Below are experts of layer 6 (counted from 0) of a mixture-of-experts language model. Rows are named router (the router's row for the expert), gate (a neuron's input weights, with its number), up (a neuron's input weights, with its number) and show model dimensions 256-383. Each number is 128 + 24 x the weight over its row's rms, rounded and kept within 0 to 255.
After each expert's rows: a language model's description of what the expert responds to. This comes from a sample of Wikipedia text that the model never trained on.

# expert 7
router [137 122 116 146  98 150 140 122 162 136 137 105 122 170 130 126 159 152 131 143 128 106 175 116 162  72 109 105 126 114  96 111 138 109 126 166 130  88 111 107 107 147 142  94  87  96 160 163 111 130 113 120 101 121 102 126  96 141 123  99 149 102 113 159 130 133 122 121 195 134 118 147  88  75 149 148 111 138 107 168 146 103 116 148 177  89 100 153 118 145 102 137 127  92 154 121 161  96 106 103 157 123 131 101 125  80 116 160 142 136 128 156 113 131  79 120 107 132 123 136 147 164 132  97  86 133 119 147]
gate0 [147 177 130  93 132 131 183 154 119 130  99  86 153 163 155 129  69  78  97 102 131 161 167 140  66 131 123  92 139 166 170 180 131 126 140 141 142 135 120 158 144 113 134 155 172 123 142 111 152 100 119 143 140  57 171 119 165 145 147 180 132 139 172 136 129 141 104 136 118 131  95 150 131 139  97 134 142 164 105 144  99 105 154 132 104 100  98 123 152 143 152 157 178 150 115 155 162 157 106 100 136 157 167 105 101 151 132 139 132 158 131  95 132 130 113 112 123 114 131 119 127 102 175 121 113 145 107 173]
up0 [142  70 145  96 158 125  98 131 168 114 125 122 102 128 106 115 110 120 133 179 110 138  84 126 106 166  92 160  89 136 115 123 106 155 139 145 102 129 126 114 100 108 136 151 110 136 140 136  86  68 150 103 142  92 124 143 105  80 170 169 134 150 111 117 175 103 130 137 128 153 119 104 109 118  90 141 121  84 140 166 123  78 140 151 109 133 164 140  94 116 143 144 135 153 143 123 143 151 135 122 146 111 177 138 156 148 141 127  99 130 131 113 105 146 124 112 115 105 159 107 111 126 126 165 166 137 138 130]
Word-internal pieces and adjective suffixes like -ial, -ical, -ual, -ific, plus 'th' inside author and truth.

# expert 6
router [135 109 131 133 131 118 128 133 108 112  96  98 161 136 151 151 105 135  93 100 149 107 143 101  87 106 135 126 162  96 142 140  86 110 161 176 174  93 146 153  94 101 137 111 106 121 105 100  86 111 123 117 141 117 147 131 127  83 118 115 151 131 115 148  93 139 131 109 153 135 166 153 156  70 113 146 145 172 116 104 134 139 122 142 125 115 115 159 112 106 140 133 132 162 174 125 158 101  70  78 189 122 172 133 165 171 137 120 149 134 122 137 115 120 110 114 103 152 101 141 137 130  98 123 142 158 149 125]
gate0 [159 121 130 104 171 132 135 120 160  87 130  97 151 148 116 145  85 101  93 157 162 110 156 133  79 108 124 101  87 150 136 103 134  99 128 100 145 160 133  98 133 171 110 116 148 164 168 154 146 122 117 137 125  75 135 103 134 127 133 110 126 146 127 124 124 156 102 150 112  98 105 135 131 136  71 140 121 129 115 149 127 139 101 140  78 114 110 116 136 192 108 122 149 134 140 107 144 112 108 139  89 145 152 106 128  95 154 144  92 119 118 139 155 132 139 146 148 129 108 114 150 114 139 132 162  85 133 167]
up0 [128 122 164 176 131 110 134 165 108  84 113 111 108 128 103 141 111 100 131 127 131 150 174 169  92 156 144 159  76 112 104 139 114 138 165 103 127 111 121 185 153 128 176 145 132 128 144 135  97 126 129 117 108 106 164 105 156 136 163 130 155 154 159 138  90 147 122  92  67 124 130 116  98 157 135 170 159 135 136 117 132 140 102 127 100 193 114 138 112 159  99 121 133 130  99 113  85 100 141 143 115 162 112 130 134 152 110 116 129 125 156 107 162 132 120 120 125 136 159 106 136 120 121 138 146 100 136 131]
Inner and final pieces of proper names and loanwords, often French or accented, e.g. Compi-è-gne, Hurric-ane, Citro-ë-n, mac-O-S.

# expert 62
router [142 110 171 182 103 152 155 153 152  99 141 137 119 124 100 129 154 143 136 120 128 146 107 107 134 131 138 154 110  81 133 127 107 130 165 111 116 152 123 136 129 151 115 132 151 131 136  81 123 139 124 111 109 125 179 108 119 136 110  93 115 145 182  97 172 127 124 120  89  98 118 177 167 152 144 132 127  79 178 113 120  85 139 142 157 156 120 133 108 121 146 127 143 136 118 121 103 128 140 138 159 132 110 119  70 123 175  90 121 167 105 161 151  92 150 110 154 152 161 136 100  91 165 124 135 108  92 128]
gate0 [176 117  96 130 145 113 131 164  85 145 148 127 119 130 133 102 133 126  96 148 136 141 174 156  96 133  83  85 135 137 203 108 121  95 146 111 114 173 153 126 124 147 141 129 182 140 166 113 138 146  94 122 121  89 112 126 146 133 131 134 137 146 139 125 127 146  85 111 119  81 110 145 115 157 106 166 155 116 111 102  85 155 137 166 132 129 123 109 137 147  98 142 139 111 123 102 128 149 137 110  95 123 185 155  99 125 148 110 121 151 117 113 179 112 133 127 155 170 127 106 138 124 170 134 143  78 133  82]
up0 [153 103 147 136 168 113 114 109 109 128 104 139  85 162 135 129 115 116 133 123 152 133 121 117 122 132 119 162 101 112 123 134  78 134 142 133 124 131 124 112 150 154 141 154 156 137 152 156 160 129 143 149 123 112 139 131  95 116 114 125 113 127 118 126 121 155 115  96 122 155 140 110  72 110  82 133 128 146 116 113 141 143 138 150 129 139 131 130 106 118  98 135 104 135 118 162 121  93 101 130 169 112 108  97 139 153 131  92 105 125 142 111 157 161 146 130 160  85 164 116 114 114 116 128 168  86 125 176]
Capitalized codes and abbreviations in sports tables and lists, country codes like ITA, FIBA, FC, TOTAL, degree signs.

# expert 58
router [100 126 112 126 135 109 167 126 135 102 173 143 131 126 134  99 132 140 143 148  62 165  86 124 105 132 112 121 165 106 127 133 120 134 181 113 162 162 119 155 120 172 122 106 135  82 109 107 140 138  91 134 122 151 116 133 146 125 147 146 114 128 111 130 128 129 174 177 121 138 136 131 155 139 145 136 120 102 119 154 131 136 136  89  95 119 141 107 124 112 115 115  67 151 135 120 111  94 130 129  85 106  96 141 113 119 137 134 156 142 127 113 127 101 169 173 146  93 115 158 169 133  88 154 144  89 105 127]
gate1 [132 105 134 125 166 117 115 123 109 110 130  93  87 150 145 158 156 179 108 111 143 145 133 160 100 156 175 159 123 105  98 145 154 147 159 149 113 161 139 141 115 153 161 119 143 184 133 117 118 123 115 144 141 136 122  90 133 132 153 129 148 118  86  96 113  86 130 157 159 163 133 140 159 130 109 122 155 129 108 119 103  99  95 140 136 165 116 115 118 113 143 154 127 140 122  98 165 127  88 149 131 147 126  88  87 155 134 131 164 123 129 168 114  79 135 129 138 102 147  86 145 156 102 121 117 119 158 112]
up1 [130 117 123 127 113 145 113 129 125 135 114 105 146 138 166 129 144 130 134 140  85 100 119 133 177 124  97 150 135 135 100 124  75 145  87 104 163 118 144 102 165 129 129 152 110 124 166 161 121 116 127 141  98  59 129 107 109 158  94 152 125 111 120 150 114 110 134 142 150 170 101  81 116 146 133 138 102 119 103 135  89 131 108 135 132  73 107 106 127 122 136  81 119 107 154 138 128  98 137  99 174 105  99  98 149 122  44 114  91 150 132 134 123 124  84 101 105 103 117 146 113 132 125 115 145 128  94 157]
Time words such as years, months, later, since, as in later that year, plus line breaks ending paragraphs before new sections.

# expert 34
router [123 100 139 104 105 131 138 113 145 195 146  99 150  92 119 128 131  88  80 132 112 144  82  94 124  93 131 139 126 114 131 150 161 108 161 101 139 132 131 121 105 138 131 103  78  78 138 109 117 143 162  77 153 131  88 184 120  92 130 104  86 121 166  78 138 108 148 129  84 141 143 133 110 103 134 156 119 120 171 165 145 134 129 111 165  90 107  93 152 115 120 172 106 138 139 106 125  82 135 111 107 119 136 103 130 107 163  92  88 116 119 102 166  82 123 124 140 150 133 153 102 171  94 133 140 123  92 114]
gate0 [205 163  98 106 126 188 169 135 143 155 106  94 138 117 132 131 104 124 120 131 156 137 101 123 130 105 125 135 156 145 175 142 164 127 135 148 183 126 118 128 102 135 104 130 198 186 118 130 176  97 122 107 123 112 111 119 138 133  91 119 161 147 146 127 140  95 178 134 107  97 122 133 113 118  75 139 135 124 134  99 192  87 150 102 115 143 117 136 112 158 168 132 144 136 104 157 143  89 180 111 154 139 130 140 140 124 171 106 129 136 128 149 130 114 131 120 134  90 151 127 179 114 120 131  96 122 152 101]
up0 [ 97 110 162 151 151 138 154 111 155 122 102 101  96 125 144 192 128  95 105 123 112 143 122 117 161 130  97 128 137  73 125 166 122 156 138 106  94  96 157 131 137 161 129 150 116 139 137 144 143 120 152 154 153 134 142 109 143  90 107 118 113 147  95 118 128 119 136 135  82 132 169  68 101 104 104 160 125 161 147 164 135 124 155 109 145 121 156 117 129 101 128 111  92 107 156 146 116 114 148 143 127 145 112 178  98 163 137  97 150 152 115  78 171 129 136 150 173 127 137 155 101 128 134 135 114  87 142 135]
Adjective endings like -ic in biology and chemistry text, plus symbols, foreign-script bytes, $, %, ° and sentence-start words such as These, Other, Similar.

# expert 39
router [ 90 159  98 109  99 129 119 128 145 150 125 177 103 121 114 115 170  88 134 140 119 170 134 127 122 156 143 126  76 175  92 119 100 106 138  91 157 150 177 124 153 140 106  93  93 108 105 152 160 147 118  96 120  92 156 147 122 129 141 122 118 131 113  86 155 142 144 168 107 155 132 148 129 115 152 143 134 132 111 177 142 142 112 100 104  64  87 124 127 110 122 124 165 118 145 134 142 129 122 157 112  88 112  87 127 101 109  81 117 123 108 107 178  86 129 123 154 116 143 161  85  88 103 130 136 138  85 139]
gate0 [177  99 122 150 137 184 146 126 168 125 129  82 112 127 108 122  98 125 113 150 116 131 145 146 101 116 123 137 142 140 128 127 137 104 150 145 141 136 133 131 114 110 116 162 155 156 146 118 168 135 118 102  94  64 130 126 137 168 108 198 167 127 142 117 165 147 128 145 119  68 162 133 148 154 110 110 144 116 141 103 113 140 129 138 117 139 129 120 112 123 135  94 122 135 152 112 146 139 131 101 138 133 169 163 132 110 146 150 135 140 149 113 115  94 152 116 125 176 132 109 161 129 119 104 146  89 159 118]
up0 [ 88 134 137 114  75  73 119 107 180 128 152 126 131 185 126 149 128 142 170 119 103 115 141 124 139 163 125 126 146 115 131 144 111 106 139 126 134 128 137 156 100 103 137 125 159 122 105  97 122 142 136  76 121  76 101 129 138 121 136 150 101 108 142 135 110 138 142  96 105 145 137 112 127 110  65 142 132 126 150 140 129 126 173 135 133 141 154 139  86 107 137 144  98 129 145 159 113 108 176 172 131 153 158 163 134 153 136  95 159 137 102 136 153 127 130 149 128 160 142 145 171 123 164 107 129 125 101  74]
Pipes, line breaks and field labels in election tables and infoboxes (Species:, Genre:, Coordinates:), plus the letter v in names and vs.

# expert 43
router [105 111 173  77 125 113 137  86 132 151 167 150 134 114 119 124 124  87 142 100  99 130 100 105 150 124 139 137 142 113 102 134  86 116 112 106 119 119 141 142 133 123  93  93 102 113 131 111 114 129 146 117 118 102 124 144  86 112 153 127 101 122 138  99 101 123 137 154 175 125 154  91 128 123 150 162 169 102 126 166 135 152 130 135 137  79 134 111 105 129  82 155 118 133 141 149  99 135 114 133 126 126 140 150 138 141 127 114 110 103 112  87 146  88 115 116 134 138 122 159  63  99 138 126 174 108 109 129]
gate0 [138 138 132 134 128 178 163 161 180 136 110 112  95 143 133 155 155 125 119 101 190 147 123 151  91 151 129  98 155 153 151 113 112 101 154 132 111 136 138 111  84 118 109 155 171 193 151  81 175 126 131 134 129  86 174 147 137 142 121 139 137 126 107 106 133 127 104 139 124 121  97 136 129 128  59 114 171 136 125 126  91 103 152 127  84 113 113 136 159 162 118 138 142 157 141 138 113 146 105 104 121 134 161 128  97 119 148 136 123 142 136 136 131 137 159 141 118 132 149 175 170 112 126 145 135  77 138 101]
up0 [114  97 191 120 161 107 127 154 143 104  92  92 130 133  73 105 128 117 146 132 151 164 149 132 110 154 136 121 135 133  64  82 150 121  90 142 152 130 132 169 136  99 105 136 155 110 138 156 158 111 158 136 110  98 152 164 110 119 115 101 137 166 142 144 114 152 112 109 151 178 110 107 137 128 168 103 171 125 125 165 109 118 121 171 112 120 143 129 112  78 135 118 142 146 161 131 113 132 101 136 109 142 187 156 129 164 143 161 107  98 129  78 151 172 138 138 118 127  97 148 113 119 157 130 155 125 130  66]
Verbs and tokens following a person's name or surname, such as was, wrote, stated, joined, scored, and surname pieces like -ović.

# expert 12
router [126 146 122 118 117 164 130 126 112 139 140 113 135  80  93 114 132 132 108 130 135 131 144 173 116 160 134 150 144 166 114 152 165  75 162 204 150 126 143 128 119 102 101 159 150 117 124 133 138 134 129 167 143  89 146 153 105 175 142 145 140 136 123 178 134 122 103 149 144 111 121 114 130 143 124 139 140 158 104 149  87 143 118 135 119 143 140 120 111 155  86 107 115  85 133 130 135 113 121  96  91 106 144 127 164  98 155 115 175  99 178 105 130 160 175 105 115 153 122 132 116 130 154 120 147 147 118 138]
gate0 [140 132 109  90 148 163 119 171 116 115  64  82 138 156 108 118  97 110 159 158 163 163 123 110  91 118 108 114 129 146 145 139 109 120 120 140 206 132 127 141 122 141 118 116 139 172 132 120 157  85 126 150 125 107 173  77 147 127 121 153 128 117 148 151 107 154 110 119 133  88 114 137 124 111  94 137 110 132 109 118 106 149 108 129 128  96 140  99 148 135 171 187 164 160 164 144 143 127 140 110 165 148 138 162  91 104 139 157 103 144 128 111 137 119 119 125 166 138 122 145 149  77 151 124 141  92 135 122]
up0 [152 103 132 176 169 135 131 133 112 128 130  90  82 166 135 129 111 139  90 122 127 139 127 111  83 145 108 135 125 146 119 120  64 120 139 128 141  98 126 143 152 102 144 135 139 119 149 157 107 123 154 125  91 109 134 128 103  85 105  88 110 149 131 154 113 152 148  91  88 154 119 160 125 122 117 185 165 158 130 160 126 152 113 159 114 130 154 109  65 133 134 142 149 114 150 113 132 122 143 149 150 122 107 149 156 160 134 107  79 134 129 132 151 144 165 123  85 175 121 137 143  97  98 106 137 102 135 114]
Short inner pieces of rare names and long words, plus small numbers in tables, e.g. tat-u-us, tur-qu-oise, Pad-illa, Vir-g-il.

# expert 37
router [154 105 151 104 129 131 121 122 119 124 134 118 186 162 138 117 140 121 153 103 131 121 141 125 147 137 133 137  90 125 100 169 128  89 116 130 137 155 112 171 155 128 145 111 120 174 103 140 115 134 103 102 125 144 156 107 136 111 106  97 100 120 118 162 107 101 112 145 142 170 125 138 103 129 114 160 131 107 142 145 101  72 162 119 172 108 132 143 111 100 137 171 160  91 125 155 105 115 142  81 159 113  95 108 113 133 103 158  99  89 172 130 160 138 104 138 138 114 157 110 137  95 188 107 148 157  88 153]
gate0 [132 132  66 139 181 161 142 142 154 136 152  98 129 126 102 128 112 127 123 137 148 165 101 128 144 127 109 116 143 127 100 159 148 117 190 141 127 121 145 137 114 104 138 151 164 177 182  81 132 130 135 124 101 123 152 146 147 141  78 136 167 162 128 116 114 143  95 121 130  72 129 158 132 132  78 156 134 137 159 129  96 145 147 184 109 118  97 127 171 141 104 128 135 144 161 145 127 116 124  93 141  92 124 131 156 153 187 140 189 116 160 107 119 133 147 129 150 142  96 127 129 121 122  92 150 115 168 130]
up0 [126 150 146 157 160 136  63 130 201 159 108 113  98 156 151 153 146 115 155 125 185  84 142 127  87 160 102 147 136 116  85 110 117 150  89 119 146 106 102 112  91 133 127 127 105 130 152 162 149  86 207 118 142 117 136 169 168 108 148 133 136 174 120 141 105 130 143 106 127 138 137  88 124 124  97 119 145 164 148 142 157 147 123 113 152  98 150 128 111 151 124 116 153 115 162 119  82  74  91 145  94 135 168 129 104 121  99 148 140 140 119  99 143 136 118 121 114 145 131 158 108 111 138 124 145 113 133 138]
Words inside names of organizations and bodies after National, United States, World: Court, Council, Association, Festival, Navy, Library.

# expert 9
router [135 101 116 127 123 113 139 119  91 143 143 164 117 156 135 124 114 136 163 132 147 120 167 114 114 144  97 151 152  91 105 155 152 188 130 122 122 184 141 150 152 123 158  82 119 144 129 148 105 122 142 110 132 141 122  97 120 136 136 158 137 125 139 101 106 123  93  97 123 133 186  94 103 143 104  92 181 123 157  81 143 108  70 148  91 157 120 115 101 122 148 156 104 164 114 128 146 160 147 127 118 143 149 141 127 151 111 134 127 124 133 143 155 123 122 137  89 130  83 146 165 105 104 151 152 171 109 165]
gate3 [128  84 115 113 141 111 120 119 160  92 133 120 154 141  94 103 136  99  90 147 140 120 161 159 122 140 159 128 104 160 129 134 142 149 138 128 148 138 153 104 106 115 113 139 120  88 140 146 126  77 141 103  91 151 117 202 112 152 106 144 126 151 145 136 166 103  93 134 116 153 101 128 162 116 121 165 100 140 121 172 120 126 154 162 121 162 137 132 136  77 124 141 129 106 101  89 168 136 100 156 136  86 147 153 143 119 103 151 120 174 144 163 156 133  83  88 137 103 124 108 117 112 132 118 116 138  90 163]
up3 [152 130 121 108 141 121 104 124 138 126 121  93 113 129  90 113  90 152 155  93 128 116  94 106 166 122 111 153 137  94 148 163  93 138  87 127 152  92 135 110 100 132 125 152  68 130 166  77 125 119 115 114 137 114 164 127 114 119 111  97 122 115 130 121 144 163 119 137 146  99 140 124 135 132 120 122 124 140 166 147 125 155 157 116 122 116 147 138 119 117 172 145 158 117 126 110  89 152 141  84 126 114 126 144 143 137 154  99 162 122  99 159 126 137 125 118 134 169 139 147 167  82 111 146 138 147 118 124]
Raw byte pieces in cuneiform or Chinese text, single letters inside names (Is|a|ac), digits in tables, and casual words like my, so, n't.

# expert 3
router [ 94 192 112 112 110 115 122 108 106 161 131 130  82 147 144 103 154 119 158 126 122  78 120 114 123 188 126 168 140 125 137  99 112 120 164 124 124 131 135 159 122 146 183 127 117 134 102 128 143 151 145 109 147 137 122 153 113  97 124 143 100 129  94 172 104 109 107 134 166  94 130  90  81 115 121 140  92 119  82 193 147 171 151 103 157  92 134 118 154 123 123  81 118 122 137 135  99 103 171 104 159 128 151 121 162 137 111 138 118 148 131 109 111 131 119  98 108 155 126 147 124 165 128 151 112 130 120 109]
gate0 [178 134 133 108 124 104  96 142 147 127 124  87 124  96 114 164  72 138 152 110 190 150 107 154 112 140 128 105 157 161 103 161 152 103 127 138 122 150 105 122 117 109 125 143 153 163 135 130 151 100 128 143 121 100 175 112 154 147  99 149 147 112 121 126 136 111 132 186 138 127 104  99 140 145 110 128 146 144 159  91 157 116 130 141 106  81 152 122 142 163  92 147 119 121 130  97 133 116 131  91 182 121 150  76 113 153  91 112 153 154  82 133 118 135 136 103 118 125 163 130 129 133 167 100 109  93 139 121]
up0 [126 116 149  90 136  97 131 128 122 132 125 113 137 157 113 118 108  94  77 116 172 140 103 129 116 103 157 173 122 115  80 155 134 155 153 171 190 117 136 123 146 118  99  92 185 106 145 153 125 115 170 106 139 136 114 141 123 100 136 127 126 142 162 135 110 146 122 134 123 142  91  80 115 102 157 162 137 163  78 153 123 129 129 151 109 140  99 133  96 105 112 135 139 149 105 141 121 133 122 118 131 145 151 116 134  78 154  45 142 107 139 104 126 173 146 144 119 116 166 150 112  99 140 187 152 108 121 134]
Word-final pieces that finish compounds or add suffixes, such as door|step, sand|stones, brack|ish, balanc|ing, flood|ed, fire|power.

# expert 2
router [ 82 145 110  78  81 156 122 106 132 155 147 117 144 124 133 126 128 151 147 166 109 113 110 112 138  95 128 113 115 124 115 141 121 135 163 158 118 136 106 134  83 130 148  89 106 133 104  96 118  90  87 107 122 174 143 133 127 136 127 107 106 121 131 153 110 133 181 125 155 157 134  94 142 118 108 169 125 141 118 147 134 165 118 152 132  85 111 104 152 115 127 134 104 116 125 125 110  83 114  78 147 145 143 112 102 120 126 141 114 159  90 141 159 140 104  95 125 112 166 153 137 140 153 132 129 100  87 170]
gate0 [132 108  93 142 123 168 159 180 141 123 107  96 141 132 107  98  84 124 134 132 145 142 125 143 109 145 129 112 129 146 161 122 123 130 146  92 178 158 123 131 119 130 134 140 164 143 125 124 149 107  71 120 139  76 133  83  99 167 132 102 131 157 129 138 132 166  83  98 157 137 111 131 132  96  99 136 158 139 148 145  96 154 147 150 130  92 116  96 123 110 108 130 167 170 137 175 159 130 142 100 145 117 153 148 136 117 171 119 129 124 161 133 131 112 131 118 109 155  86 131 145 112 156 154 128 129 182 104]
up0 [130 101 123 137 154 141  90 167 122 116 159  96 124 116 137 119 124 127  92 109 122 133 111 123  93 121 129 137 103  86 135 135 103 146 128 117 130 125 173 126 136  92 153 144 165 151 145 104 118 130 220 163 138  93 158 123 128 108  88 124 131 115 124 119 136  82 172 144 103 142 110 127 113 131  89 121 156 111 110 140 127  82 123 124 109 126 125 137 119 135 106 105 110 132 159 144 153 143 151 143  98 144 121 114 104 186 127 134 104  60 160 112 145 138 129 185 120 147 131 140 129 136  85 133 148 103 131 124]
Table cell labels after pipes (Sheet A, Title |) and word-initial pieces of nouns like medical, health, capabilities, vehicle.

# expert 52
router [114 118 146 114  98 186 133 116 134 142 132 137 117 103 110 108 136 135  86 176 118 144 119 107 159 135  94 138 110 101  92 124 135 164 159 121 138 116 113 134 122 128 113 125 118  74 161 106 112  93 100 116  92 168 157 141 148 115 134 166  75 138 157  97 149 118 161  84 142 135 131  73 158 129 114 161 144 132 146 119 129 174  85 125 134  90 135  96 100 161 118  94 158 110 143  97  99  87 139 133 124 102 115 110 123 143 158 104 113 109 109 128 152 105 121 103  89 150 144 161 122 136 145 155 157  69  79 163]
gate3 [146 110  88 108 139 156 109 108 125 160 171  96 152 150 103 103 137  85 101 166 145 123 156 120 131 137 149 145 138 126 102 144 129 156 128 147 173 124 122 149 131 123 144 154 173 100 154 112 108  92 101 130 119 123 159 172 113 146 100 182 122 135 174 104 131 145 141 102 112 109  92 142 203 129 101 150  81 152  75 131  91 118 140 155 148  86 166 121 130 110  70 143 154 101 126 129 144 127  86 108 134 118 169 138 115 129 152 140 104 126 155 142 124 109  92 130  74 128 130 121 103 112 136 124 149 114 137 153]
up3 [ 89 158 107 123 126 166 144 116 150 131 154 118 156 139 142 117 124 141 132 107  84 138 161 131 194  86 104 131 147 115 154  84 104 137 120 106 161  82 113  79 123 140  83 150  87 105 180 137 125 134 117 164 172 170 116 109 150 157  74 127 141 124  85 133 148 152  76 128 151 119 135 137 146 139 126  90  86 136 142 144 154 111 137 135 138 151 114 152 165 100 137 109 152 129 116 116  87 157 206  82 108 104 103 140 183 113 137 122 152 141  70 145 114 106 121  99 125 136 160 104 107 100 132 107 127 117 123 118]
Pipes and dashes in fight-record and sports tables, numbers in scores, infobox fields like date: and zone:, and verbs such as were, are, include.

# expert 31
router [126 118 128 143 150 110 119 136 142 114 132  90 126 105 100 130 124 140 124 109 117 154 152 167 130 119 142 161 111 104 116 160  97 107 137 140 110 185 158 145 136 103 168 121 149 166  90 125 128 127 175 143 168 103  93 131 176 122 146 156  97 122 117 117  92  93 136 193 126 181 122 123 151 105 120 112 126 110 110 122 134 128 139 122  91 150 139 143 126 126 113 169  84 176 140 105 131 154 128 181 157 130 134 145 132 161  97 140  90 136 150 115 101 132 114 176 156  97 155  76 119 136  97 149 111 144 126  88]
gate1 [130 162 114 132 129 136  87 122  84 120 115 141  94 144 105 135 110 153  99 158 167 133 112 140 130  98 108 143 153 146 120 123 133 120 167 122 120 170 141 144 114 146 145  98 147 163 141 135 124 125 125 164 147 122 103 119 153 111 137 118 148 153 125 110 109 134 160 116 178 118 109  90 117  87 200  84 123 161 121 145 171  88 138 121 137 111 147 144 119  60 120 131  97 105 110  97 157 121  86 151 146 186 160 168  97 165  87 125 131 110 153 129 102 115 153 106 139 106 137 113 110 130 115 109 149 114 139  79]
up1 [116 106 167 136 129 151 146  88 152 133 122 163 186 119 176  95 106 123 131 147  65 105 118 134 116 109 167 164  98 120 152 147 131 105 131 104 139 116 143  94 153 116 133 152 126 128 136 129  85 127 121 121 101 110 168  64 114 156 104 111 100 118 161 162 100 104  98 125 119 157 125 129 152 168 113 133 115 166 130  99  87 141 134 169 123 104 122 128 146 170 137 108 154 135 111 135 103 117 174 100 146  82  77 119 110  83 110 121 117 149 126  96 133 119  91 129 104  96 115 129 139  95 153 133 125 129 103 136]
Head words right after the, especially first, last, next, largest, same, and subject nouns like song, match, city.

# expert 11
router [ 80 119 160 125 153 103 115 103 114 122 116 126 132 112 138 135 162  83 103  96 105 161 115  87 137 116 101 170 102 139  89  83 125 130 131 140 125  94 127 126 117 109 112 103 110  93 175 135 125  84 143 173 117 140 139 129 111 101 160 135 108 122 142 108 111 118 161 106 125 130 150 110 145 125 134 130 132 145 126 140 141 126 130 144 133  63  90  91 116 146 117 110 141 133 170 126 102 102 100 128 145 129  87 116 122 123 160 137 107 116 100 108 167 156 102  84 134 150 120 144 112 168 110 116 132  93 116 131]
gate0 [153 165 134 151 115 150 103 193 166 115 103 103 140 141 132 106  94 132  97 127 133 172 122 144  73 187  95  82 127 149 181 116 158 106 152 124 141 177 110 153  99 124 142 135 170 124 162 105 160 152 141 127  76  94 148 120 136 144  80 137 116 166 127 148 165  93  99 167 112 109 121 138  94 171  65 135 120 116 129 122 144 119 168  97 145 158 116 115 129 141 103 139 146 142 125 132 113 104 171  80 144 121 120 107 124 113 109 126 123 159 131 145 125 128 125 119 114 131 136 132 149 123 127 141 115  86 117 113]
up0 [109 146 136 128 115 136 118 146 145 121  96 100 125 120  85 128 142  99 120 136 115 121 151 118 107 139 105 134 142 121  74 129 124 145 146 138 127 118 147 170  87 147 141 138 135 152 111 114  97 100 143 116 137  61 107 105 110 114 117 128 100 111 137 144 153 150 134  85 167 160  98 127 134 145 106 160 143 152 110 121 160 111 172 117 102 143 134 116 118 131 121 175 108 151 109 152 148 125 116 172 118 162 130 163 128 190 132 102 134 104  84  97 168 101 129 153 127 143 103 152 157 140 131 146  81 167 122 156]
First capital or opening piece of a person's name, often Italian, Spanish or Latin American, in rosters and lists, such as M-ancosu, B-ettella, Al-berto.

# expert 14
router [112 139 118 148  96 110 130 143 122  72 127  96 107 116 118 106 142 171 140 131 108 172 131 149 110 134 141 101 129 141 148 149 172 131 107 106 145 143 151 154 152 144 165  92 185 170 136 188 122 160 131 105 115 104  85 158 128 165 159 126 126 136 157 156 145 134 110 138 142 124 162 118 116 124 103 131 157 144 153 101 147  87  84 130 127 133 157 162  91 113 107 128 123 124 112 136 142 140 169 122 124 135 148 145 118  92 120 133 112 158 109 109 100 121 116 186 120 119  71 152 130 150 140 160 130 156 142  99]
gate1 [129  94 137 153 119 142 104 132 127 113 144 158 128 124 105 134 113 128 158 120 112 154 110 129 133 161 151 128 157 152 109 120 126 137 122 100 137 142 117 113 100 125 141 172 126 180 124 127 100 111 118 169 154 153 146  95 154 129 123 112  87 148 132 115 120 121  98 140 139 139 129  98 151 112 110  96 127 150 122 106  99 109 150 136 153 120 110 115 123 118 119 140 130 108 126 154 135 115 133 134 138 175 140 135  96 151 119 149 124 127 144 128 131 103 131 106 130  98 137 128 177 144 131  69 116  84 152 133]
up1 [151  84 127 120  95 159 124  99 160 153 111 128 217 153 168 136 117 157 102 121  93  51 138 128 111 139 131 131 123 127 125 112 160 111 126  98 140 122 126 108 150 138 122 143 136 128 144 140 111 114 131 145  90  71 112 149  91 133 137 166 157 133 160 138  99 113 127  89  96 128 166 126  80 177 124 111  87 106 112 120  88 170 124 155 124  77 128 100 144 125 105 106  98 126 115 134 146 108 109  99 143  86 132  72 115 111  95 134 100 139 169 122 131 122 106 111  72 166 109 134 108 158 153 133 120 129 133 166]
Pronouns and phrase completions after prepositions such as in today, in turn, as well, at least, him, them, itself.

# expert 61
router [132 120  93 134 127 107 119 155  96 134 135 186 181  75 173 133 126 114 122 145  86 158  74 129 169 134 121 116 149  89 130  95 135 169 104 126 124 169 105 133 147 108 108 117  84  81 104 131 123 154 127  73  98 149 146 109 146 137 126 106  96 111 137 116 175 120 107 106 136 103 122  84 135 144 158 144 148  92 157 144 132 144 112 145 150 106 112 127 139 138 137  97 158 124 153 143 106 144  99 166 113  89 101 113 154 138  91 102 121 125  93 128 164 122 108 116 154 143 158 166 154 152 103 134 136 110 158 159]
gate3 [103  75 113 121 136 140 126 147 136 104 111 135 119 130 107 116 150  82 137 179 162 132 164 160 118 124 141 108 104 143 135 130 134 152  96 132 123 152 110 136  90  92 134 118 151 137 167 115 137 106  75 132 154 117 116 133 152 118 111 171 142 140 144  87 144 114 106 123 115  96 113 124 137 167 109 132 111  99 129 133 122 129 184 176  87 147 173 127 141  61 127 130 150 163 118 107 125 110 113 184 162 122 141 136 101 122 126 155  66  89 140 107 133 130 138 133 137 146 104 131 122 125 107 107 102 137 131 168]
up3 [134 123  87  80 149 162 144 101 134 144 156 143 129 159 110 159 127 130 163 122 164 152  99 141  99 129 140 152 111 139  93 154 141 130 136 124 176 142 118 114 118 146 135 166 107 140 153 104 125 142 126 131  83  92 112 161 145 151  98 108 137 128 125 146 149 185 129 149 107 137 124 115 205 121 113 103 146 156 111 112 117 110 128 120 133 156  96 121 136 141 120 106 172 124 139 131 143 170 149  94 130 109 153 111 142  86  91 125 168 169 127 104 129 100 125 149 136 157 105 116 163  78  96 127 140 110 118  68]
Unit symbols, coordinates, and values in science or data infoboxes and tables: °N, ″E, kJ, M☉, sq, UTC, °F.